{"router_score": "softmax", "balance_loss": 0.00395, "router_z_loss": 0.001, "n_head": 3, "n_kv_head": 3, "head_dim": 32, "vocab_size": 8725, "rope_fraction": 1.0, "init_std_o": 0.01, "lr_mult_o": 2.0, "grad_clip": 1.0, "warmup_steps": 200, "batch_tokens": 131072, "steps": 3282}
Below are experts of layer 8 (counted from 0) of a mixture-of-experts language model. Rows are named router (the router's row for the expert), gate (a neuron's input weights, with its number), up (a neuron's input weights, with its number) and show model dimensions 0-95. Each number is 50 + 10 x the weight over its row's rms, rounded and kept within 0 to 99.
After each expert's rows: a language model's description of what the expert responds to. This comes from a sample of Wikipedia text that the model never trained on.

# expert 21
router:39 37 60 38 40 41 43 59 39 61 38 60 59 41 52 60 60 62 57 58 39 40 61 37 39 61 41 39 60 38 58 62 38 37 58 60 62 58 39 60 61 58 52 60 61 38 47 43 39 43 62 39 58 42 62 46 40 61 39 58 41 59 39 60 41 43 38 39 40 59 37 61 37 59 62 61 58 39 39 59 39 39 49 61 59 38 40 39 63 46 42 61 62 41 46 43
gate2:50 58 40 23 45 40 64 69 48 75 52 68 54 24 52 42 55 61 52 49 29 50 63 41 48 52 42 45 52 51 56 61 47 57 48 42 66 59 53 58 60 50 39 58 55 62 59 49 47 49 40 62 60 42 43 31 51 48 46 49 41 57 43 49 54 44 63 48 53 57 52 63 61 40 61 64 45 58 56 40 52 54 36 33 61 47 58 39 59 27 41 49 49 41 47 29
up2:53 40 59 42 50 55 32 51 52 46 52 65 49 40 44 48 51 79 54 30 50 40 56 36 60 57 54 63 53 52 58 55 67 55 36 62 52 55 49 53 61 41 43 38 45 47 69 64 35 69 42 65 58 25 50 46 47 54 47 60 55 33 62 25 52 52 55 63 43 69 54 52 62 62 55 68 49 45 53 47 51 58 48 56 43 45 49 46 54 56 44 57 44 46 35 37
What it handles: Line breaks ending See also list items and headings, sentence-final periods, quote marks, and reporting verbs like stated, said, announced.

# expert 26
router:36 47 52 51 51 51 26 66 50 60 38 57 49 45 58 63 55 55 69 57 44 44 66 28 43 56 40 40 69 40 50 57 36 46 58 61 53 63 44 70 55 52 55 68 53 35 42 41 39 41 56 43 51 51 51 48 46 52 45 55 44 65 31 51 50 36 46 43 34 43 48 50 34 57 61 63 47 40 40 54 34 29 63 58 59 50 39 46 52 35 47 59 63 42 55 41
gate1:52 53 57 47 64 40 35 59 53 61 55 57 47 63 59 53 53 75 59 56 45 67 46 60 40 44 47 52 68 34 49 39 43 61 55 54 53 46 62 54 48 47 69 46 44 46 76 52 50 62 53 57 64 35 58 57 64 51 57 52 28 61 61 50 51 70 54 57 60 56 46 52 40 59 51 54 41 44 58 33 56 31 43 44 51 51 30 55 48 53 65 55 52 30 68 51
up1:55 67 68 44 48 60 35 48 54 55 41 45 46 63 68 50 52 73 45 40 56 52 47 60 54 61 43 61 61 29 49 53 60 51 53 57 50 49 62 47 32 41 54 37 47 57 43 51 54 69 35 53 46 37 60 54 47 30 39 61 28 41 60 37 54 49 53 46 39 48 38 60 33 42 53 44 29 47 53 47 51 31 36 53 66 48 45 51 55 48 48 42 59 36 67 45
What it handles: Punctuation opening a value or list item in infoboxes and lists, such as colon after Native name, semicolons, parentheses, list dashes.

# expert 2
router:40 37 60 38 40 40 42 60 40 60 38 60 60 41 51 61 61 58 56 57 38 41 61 36 41 60 40 39 59 36 59 62 39 37 57 59 63 58 39 62 60 58 53 61 59 39 47 43 39 44 64 38 59 42 61 50 39 61 39 60 39 58 37 59 39 43 38 40 41 56 38 61 38 58 60 60 59 38 39 59 36 40 49 61 59 39 39 40 64 47 39 61 63 40 50 43
gate0:24 41 47 28 47 41 59 58 43 48 48 50 56 57 35 62 58 57 50 59 61 57 62 51 61 42 41 49 56 47 47 49 49 54 57 49 63 42 33 47 50 50 67 42 66 40 59 41 45 64 47 34 45 58 57 48 54 49 55 68 51 47 34 51 54 64 58 40 57 51 38 50 14 38 40 48 46 49 65 64 41 56 53 54 30 45 42 44 59 72 52 59 54 48 51 37
up0:38 58 52 54 55 58 42 45 49 54 55 56 51 62 40 43 62 68 53 43 62 51 75 34 62 41 44 56 43 50 56 52 44 57 53 51 59 40 72 60 56 61 47 58 70 60 48 41 61 61 48 60 47 44 66 71 51 55 56 67 41 52 38 53 48 54 49 59 57 47 53 38 46 55 42 50 40 63 59 68 44 45 60 56 60 63 56 17 55 43 56 73 59 52 45 58
What it handles: The last digit of a year or number after a partial stem like 194 or 201, plus parentheses and table separators, e.g. 1943, 2010.

# expert 56
router:40 38 59 38 39 40 42 59 40 60 38 60 59 41 49 61 60 60 57 57 39 41 60 38 38 60 40 40 61 38 59 62 39 37 57 59 63 60 40 61 61 59 52 61 60 38 48 43 38 45 63 39 58 41 62 49 38 60 40 51 39 59 40 60 40 43 37 39 39 58 38 62 37 59 61 60 57 39 39 60 39 40 54 60 60 36 41 41 62 43 41 60 62 39 45 42
gate1:48 56 51 37 46 41 36 48 52 38 41 58 50 40 50 61 39 49 47 46 31 39 40 58 67 46 58 53 58 38 46 59 63 51 62 58 52 54 59 77 60 31 62 52 69 38 41 57 38 21 53 60 68 51 35 68 51 64 47 50 51 61 41 65 43 54 35 42 39 61 52 45 35 52 43 50 45 49 46 53 50 64 64 53 52 42 52 53 56 55 51 52 47 27 51 49
up1:52 48 41 54 52 43 67 51 43 52 52 52 37 62 30 54 50 54 37 45 46 42 36 43 50 51 47 50 63 42 41 56 58 32 58 47 53 58 34 58 53 46 42 55 57 58 83 64 59 71 45 50 32 50 62 69 55 58 45 69 41 24 56 64 48 37 54 53 51 45 55 49 64 49 54 47 60 52 30 60 42 52 57 67 46 58 69 48 38 48 44 54 50 55 62 46
What it handles: Prepositions like of, in, for, from linking phrases, and verb stems such as Bel in Believe, rul, happ.

# expert 13
router:40 40 61 39 41 41 46 60 39 61 38 59 59 41 51 62 59 55 57 58 38 41 62 37 39 61 40 40 61 36 58 62 39 37 56 59 65 58 40 60 59 60 52 61 59 38 48 43 38 44 63 38 58 41 60 50 38 60 40 57 38 59 40 58 40 42 38 38 39 57 37 61 37 60 60 61 59 40 40 61 38 40 48 59 56 37 40 41 64 46 39 60 61 38 48 41
gate1:34 52 44 55 45 54 48 36 43 53 33 59 50 54 38 59 56 57 50 50 20 67 62 43 63 56 41 56 55 53 47 65 30 45 57 55 55 45 44 57 57 42 43 51 48 54 53 41 54 48 70 35 66 25 47 38 52 51 55 59 49 56 26 55 44 49 51 34 37 45 42 57 49 72 55 46 55 43 39 74 51 46 43 56 47 62 37 55 58 51 31 50 37 47 50 49
up1:59 57 43 50 45 49 46 36 54 43 39 56 39 62 45 41 54 53 59 34 57 43 45 47 56 54 35 47 56 41 43 60 49 64 37 30 39 34 43 61 47 39 37 44 44 41 43 47 58 70 64 52 55 57 49 26 48 57 59 61 45 42 65 45 52 55 46 43 52 47 44 50 45 56 58 52 27 44 27 67 49 45 49 48 65 68 40 53 53 52 19 56 45 58 45 33
What it handles: Prepositions such as in, of, to, from, near and outside, mostly before a place name, as in Embassy in New Delhi.